From a checkpoint of a small mixture-of-experts model trained on Wikipedia: 480 GeGLU neurons an expert.
Below are experts of layer 11 (counted from 0) of a mixture-of-experts language model. Rows are named router (the router's row for the expert), gate (a neuron's input weights, with its number), up (a neuron's input weights, with its number), down (a neuron's output weights, with its number) and show model dimensions 0-191. Each number is 128 + 32 x the weight over its row's rms, rounded and kept within 0 to 255. Numbers have three digits each.
Before each expert's rows: "comes before" lists some tokens at least twice as common just after its tokens as in all text; "raises" lists some tokens whose logits its average output raises strongly, later layers aside. This comes from a sample of Wikipedia text that the model never trained on. Tokens count by the router's weight.

# expert 0
comes before: " the", "1", "2", "3", "4", "5"
raises: "1", "2", " ", "3", "4", "5"
router:156095159215141168106127142098091114094109136134193121105104094164130131126135140130184127108152188156176120180075164165131176126157135090160171123141137103138127074116134152162188145171159173177108139135145150124123193150126105106074102119126081172128168114141113072084167109158149092123156113095120127147094193141139147147158170150177148110137116149179185212145116104071076127182067132099080163145131121122122109107172175134181201092160180133089157185126121135156167065120163107137149132123187108188133108106117133165102098123089098129075089110122120099119117122160126109145
gate39:125102180097066124088128093105141104149176159167093146142124195127138151142164168080200102162124162122103152109126153190098180135116136091125115100105195111175143133136140170117111168174172101176118090151135141104095141163123117118131128124134115180187138196167109134095116142057128136071154160124156107135126066096102148166067127153149157143088206063127144132174114157104116148168129069130139150164133110152061170160134144118143154075091099193119191115101164088143132098123106088081109101068128128147138116096127075171116076177122128123114122143158176133052153134121143101128
up39:090074120070139123063150093133140124140166131131062162122138134102131130130112138144154073135147108206086132137136149114139144098146051110130113152117173130134129162113097102116139098128185111138116151105092088134143158140183123101070117120150132067110121188131154181140113105115135098125159143140120066131089106112175119083051165247114084082133158160139161138101073119189162148132108150153127141118146166160151124104171122138138051143199117165086150094116135139087180132072103194128143133106078133124127091121139111162106125120183079172114198107126180142159155144082088161131
down39:142130144102036112109113113216104079109179143135112092112166126106126156110132138180146147130152121183140139148100120089187161092086090115134166142120140078098111116173136151091144137131103165134170154115120129159166106166203145131127085153146129150140170102119144130164129053185128122133159091185190132140065134062169132090070129207126092106142150143190154135104094116157139088165060136171097091093126078127110126077089167133118126150128120211111171123160136139060137055081119134106113123088098065146145140111123101098152154122174148137093135151085137100093127134118147142141
gate40:130105141110099135104147128136108113115147090204190065144111186172153079119175122121132202109227049170165095125184163128124100134140180132092119085193135180146163102167131157177131153119164138103107117114088072136164190185101096121158161154077123154162185109101148175129140082114096123113114079114154139187153106151112135132165074109114093111124163149157178145151144108129139165158090127144094085174154171106094099135115115092159169134104116131129179119134144127102103097093102093110120167114079110107068120125149148128155170122054057131124140100124118129154111099104137120078
up40:132142132150119121179105189133077162099142079075159165092183163142156071181157171156159100086089089077116158096100100091145163070079157107152089103142151165072078162115141120091099092075083201161166093132131090105121156143158116084122143129109100091150150129162128154149133173143136088145131148170091100123113143073168124150169155087092112178128127107119147125116112143150152127124117130104131121109113103141187208152210107178133149120135178161122125055132184130079092149120134117124119082131114127144197155084121079067110144129118140081148103130125088172101108173078166129158
down40:088087105112098093095124082139134117115139097136139161109083089177139102167182114110137146132119106159066141142151109053104156089177128147116160093179174085141095121091143077144079155156152167108107176106097098158082152168186154133143184106149145091141111192149043141127174141147114144172178149173120115166156111141157155177105139178212121117133103185098114144146149126076169126149092138091160151125081112170143143125179141082139198106117115148195098098050116108147137132060138117114111102122089122159111087092118152151165134098109116146095133052127109110142165124125077151114
gate41:060176093087151089111119120147093126098190159124128099117184122159134097149161094120125154154140173121144160174123107130116238137184143088127120145124117158126110167153119096118140117156131160131108122139155115173093216124123152138122141143127108151132128165175131175077154092180105152111165086140121109142083123105134150142137101128110104129064095091132057144083076190097166121099085056154155159088156115145113101072164086117122089105199124142187112156164149107113153095138093151113119122072123088192104185171155166163160111175127108107128073122116104097147059133149109187151
up41:164131102158094184106172106119139163128124184174114068132133075087125209107160116131107152110158107157146142070123096173121170102120145145158131120167167149160077127126138184137153181123098113163115117076130136083108101121135139212154103135132164159137161096083153132198044129082082127118053113142145157101111140128118109134171149104144098171082129179083161112155122156122069120144099173180110084131083125068180192157138152111148150121094145088114117154103084141128140134090177089160130111109087112100160131107164119089143150090151153098122055121075101150161151084102116186140
down41:089135125197118153156108170130088070151062092108126128128115150124096132051155141086106141120190107180164100113164183175082157128134118120118126096159116067159082104124179124176175130102077173122111116104149143120183121112066102133086128144145165146095180148112183138091128127105110146110156119160116157110121141113119107074140081135128115085136193169204102145123105139082077131092121159148127188135132184115144110125171137144070124139071139074151105134138143038161115132126149110134096149198104140150178123084114154118108116142123110091189096209121129100136119107072129169177

# expert 5
comes before: "0", "8", "7", "-", "6", "5"
raises: "0", "2", "5", "1", "3", "8"
router:189152219135081138128153149113130104107161108138199144162070136117124090178120155135124107122114139163152087153112163139069148158203119104118102117075100135147113135136098118128185151137121179096133176137157126095171101133142138146135114164153134116137192123142125104136097109169180101116126138069145175187162083136148112109125159099193157109123125174117129155125127132090160211182063127143144156154137095143071107130119175114150136126159185110124131180160059151165123073153085089195163099101222147145121152096140185110127105164116084159083131159118104075103106120175120110148
gate27:158065178145132082150139132145131124126125085099113103131103104105129141080132134209142131073149111082156136124125159129141126144125104089167144081114125186145126151126136141124125135147125121174145151176117188098145155117154095113133038131138125097127167197082067147098096107152141112129115203139112098085120196160112161156044171151153132100185153128122188123111047103138160151156132103115157126178152153124105112143140187142165170129170195102068187130115059133104102098103095145135163142100136084139138069094111125131089017114138163171121138117146154079134117142164144128116
up27:144128131058173143132154081155115188067133123110151139071144193109113122107130098097177146137141107074148107100111119132090152168132130110092177080146109104099171156172126118103161150125106181162124134183159128159125165200145148143152099145126057133141143117151124139149122119160083117140185124191017149090156110172118057093097155142070132166125142115122123112095157174110080122089112130136119077159165123109181086132188079055093089133087103078135127092136110112158127145144142168126120105133135127112128123084136061162103131196104148119151130166132129157128121154111209111187
down27:137102172161113136113217103106146108091112144143135153132064113141126130151111121130142126156151145212071083131119163172163112151101147161119115120095110173109170136080175119155165103174137173123125151138014137091094149110157107159166175116130135073135152059119180165127135130121116155094086149114168130068180141120126115155094076098086113163156149149084100135107119101174115162085105077153068106103090164180091137080147145144120083132043105114101105129094174128142152103147141103173137156152112187163092152096128128177152115138106144127076098084181148201146140102136112135104
gate28:106149137173136129137145117115111158100135120162104157119109142085133162115096143143144159113129141130120068127147197180124140160136154138077119100145145181121173130133175096132172118152156106161182091199161169110107149137088145134052108164148098185126097130101182154095142115153161086122099063092170148125100049111191219113107159143131117077075108139081094152159102144110118144129122123146157159093130114096081183162148200108131105108167129119177165150089162157144114089114136085104091112154108122116093138042176177189185142086117161080093166111093125147150147088136112109172
up28:077110120103122123091092052125128142160167126108117131102124147150118140161106122151125148158166137172161157145145061071181127114082108090160125169193132149058057189126103130116138169131106165131120092141138108129169096067107039130132166109157226114150128093141082151122150127088158103140131161151055107144132169137090097180104095123140105158134164071135128187123128171134178147142120111106143089144120146139138113121076103107114129186151121120118172129175091085133106131088122108113130122147176084155107115075088117098127117162120130150129195197105163120103102232165106164139
down28:144109158159159142097093140143157159167116170097155130137180101132150089157141121114099126138158170200111159130092045052150140140115155096109175151131120111129142127147121088125098073152095156168143095110121113149203133157107096094113149142094131187114155138133122116100129120124123127093144094134146113170119191092113085188105120116124111132159221106145067112115106153099144093107164170072122216123150143137165125088118089070132121210116121096098129146097065110118098096105071122127173157129158094149098175111139137133178126145039164205070109178134155127149091114137125092105
gate29:107169111111089156091123133148160166132185181162110173101069141148119106099103136154116174056106155098164139149160178154144109158132178023097121142146105106105149128120111135071088135146102103147102111193163131052131190107121112159088143125108090127120125075162117070130147075123144145089123128132079141156167179080091107109106128128107092074087113072147134137139107122148173150157143130163124148099134118139134218095094170133127156172127160129134121068121138202123125108094111182088149138155178179133179167107191143155151090122155178157113097160102083164144133147150111072112
up29:094178104116096133088077096141106140121188127085117143121085109095118053124062172113173141070101131138167134186106150127109132134190146081138145127109129097132088137111135070143139118144131175158112170176149085102139093142187124089132131113134154147132137093111136130122172109070134175113078153062118145162159190139125145096113155170146145136113088119128147172101123147132096162183108090116127073182110175131099131066153143203108118096100127106185123072129122141096128140150144144113150074144102137107138210100171113126109098121174141178149047146147067056138129153174127204122
down29:091187080156125057105112146109131103170179144146109109139123138132125173108119125151109117158141199134145122197118124150147129114156151110103138103123119103101146153087210122128089143090158119161070116082060143094158150089112088136122099109185139046160111143191149088135118065120126201176078123092119118158172147151176145122162097102111110172152133108100138071093123135068132085106177146113115086140107121109157152142068117131171150094091154037076107129126072096198103167173156165129148145100111117086146143110138156121141132160150153085142133082100144135131196152176156149127

# expert 2
comes before: "\n", "|", " |", "==", "===", "The"
raises: "\n", " ", "-", "D", "B", "S"
router:122097139127121117094125180110129198111134124082178103091125139100110122157147115121134163150138147119100144125168142160096160139172144116116119094109155138169133142145173168132139091169213237182132220119138165175122120154156134184105094138117098112169169158134080154117132126144179084077180144139192125178157124143137120099131154117114163082144122157170098140151110107087113138166063091113170146142077033131112122089194183130149118117169112117079142104162093137086133075116123170142181143122131107178130171124163097161145114119134117167063146165119103087157160132161165162086
gate22:117126114126127175154111121109094149154164172145123117138104115091111088089123110107091105128093154151121120134124162128105137086185151137191081188167071135153101132090128126088124130174068185097127113172136205171106188056099152183130127143155161110158190138110076092133078117125123129081165164155155158123184085102163094123182077184083099154110133167078105047121134150155102143118148128173112117134148143078130085141131197201173138138106149142156119091108074105151098112177142125164134073090176112118131132180117131184121148154101095133084118095180125141159120130131160097173
up22:199154083138113139095071096131129150173212115107099152156169095090241117158098174134105112144127144167173098140125165156180101159111122174126148117163164160144142106126139111109112117104112148128131135102144112141116107075108181125122101136142158123114135174223105125069143117174122115110123141129141172154084144110178125138130061103160082078076056198085195157117080126137145054107133137118118120068087108143120110132120133109092166151149082093071096105160095138130126157133124117129128102152129099170132085121107133143090154145085083117130138119094137098144038118188159164129
down22:130163127135157113163116084145079204087064168128149121222173128182121109069085111179175123108178113065122142153049104063089133143156094127106178105094187148217196102165119080130139113142128163085087062109088155106147123092137105125090135098143155154136092168191118151121138106096166113167139109114116104096177160124081099078128180119171117151144148116087098099122096136137093174128147182128120122147074092119116121087095117120135123117139193172132072119156164122129095126107139090149145122133145102120169126101139130117152126121093129120137140143127139181117100173175128166083
gate23:085145100189087150104149105135147100126126122129120071111108083141152196144086152156159090114151143127131111104131155164105138090119169097122111189111114124170138137113157163091118108154182202105147095120117175121148103153130137153078100119189112147189159150138142124158097123081176037088164157143135130117115112161166147116182121172170093110158142173186127187087151137109173116088170131092117093105192095074149135074167172106131129115072181113120190097170114136146111094087142143182183105113067113150162093109128134102092110159145164197088125117131105123132139050144084139162
up23:165128059119113148109154162138142091136130174142091120150099094058139151133109075176116142178086082111143123082161145138160151138104122118062111196113139128100143176117144085129113108101082161121117130113100062091102122113123148133147186182125128097129141129217115103145121050151129113056139191150149148091097146116112148119126053217101112089128133113131143176086202163088183137134113169092149147100133137140114127172071149182166118121136146122120068149135087118113132133124102154137100153136120102172091148148167131123134148157203195132137104080113046162167121149143131098131
down23:072129122099180153119136133192139158091063103174129132183084173163123122093104153182119144090097122139149185146162143127130133081147118111077134060194071107142114117116140145088115147090198120128097122133122130134113100120046113087159186136140140176166104170158110140152099175150182120137118153163103117133149069114059113123170178116094138137148158086156064137154115123106092188146131069187138121156155068185121077070126100127151110091113072155080126084108168110085099085136130144140123144121112102081144156130150145153134175176159129123159144136159097151091116184096109094153
gate24:161149142141125062132220151178115128149091127124138095179139149119153118154123097115112145074148141219051106118095137118119148103180141115064148114140183094116161160110131187130110133160099169150166065179129119178143133106066113145117109111151205175141153161171139073149091146122125093069147084151151142148138099150146104093149180143044069148194172113155147130148158099087156076168115110142131120172091152088119124102110084068175126138103156109106155107114074110090063099164107071165120156113107094072145141121130165115167161139146149126129103124155127135129144146131128129152
up24:083130112131153125086116087162141130068115136114108112110123077173118173141125099124116178145114124096123133168124151172083144105062172142134210137080108106138120123168162176168191130113127110133102129130163083065124126132122093043176133111154096092103139098114071112137143133072149185195141061100099093137077107111129113122082135192167214150128110114147112099089130151141116138075100189130173116098136171157098131104185122106094181185163103180110103174133149107138100132105178164112126102117111159146116150189136111131152098101101105140191188124119181117062141136107123129154
down24:102095150144105130103105126097115189135127145121141145102104140097126114076144111120130108148124165193035099151129158150084129077108128091119110180063190102111125115147158113112143146132116123123107134110136166165148056091194198141139072114098120151179196144142157088119114186087126156130150131177156106195078102155088085075126108214109082078118175149151138108131126069141134096192122119127075166139123169148156131084077119135138105134116117155159160121083098136119164150125102118099088125096109125124137139101062197123121098188168124142142186131184105144153116142144153096197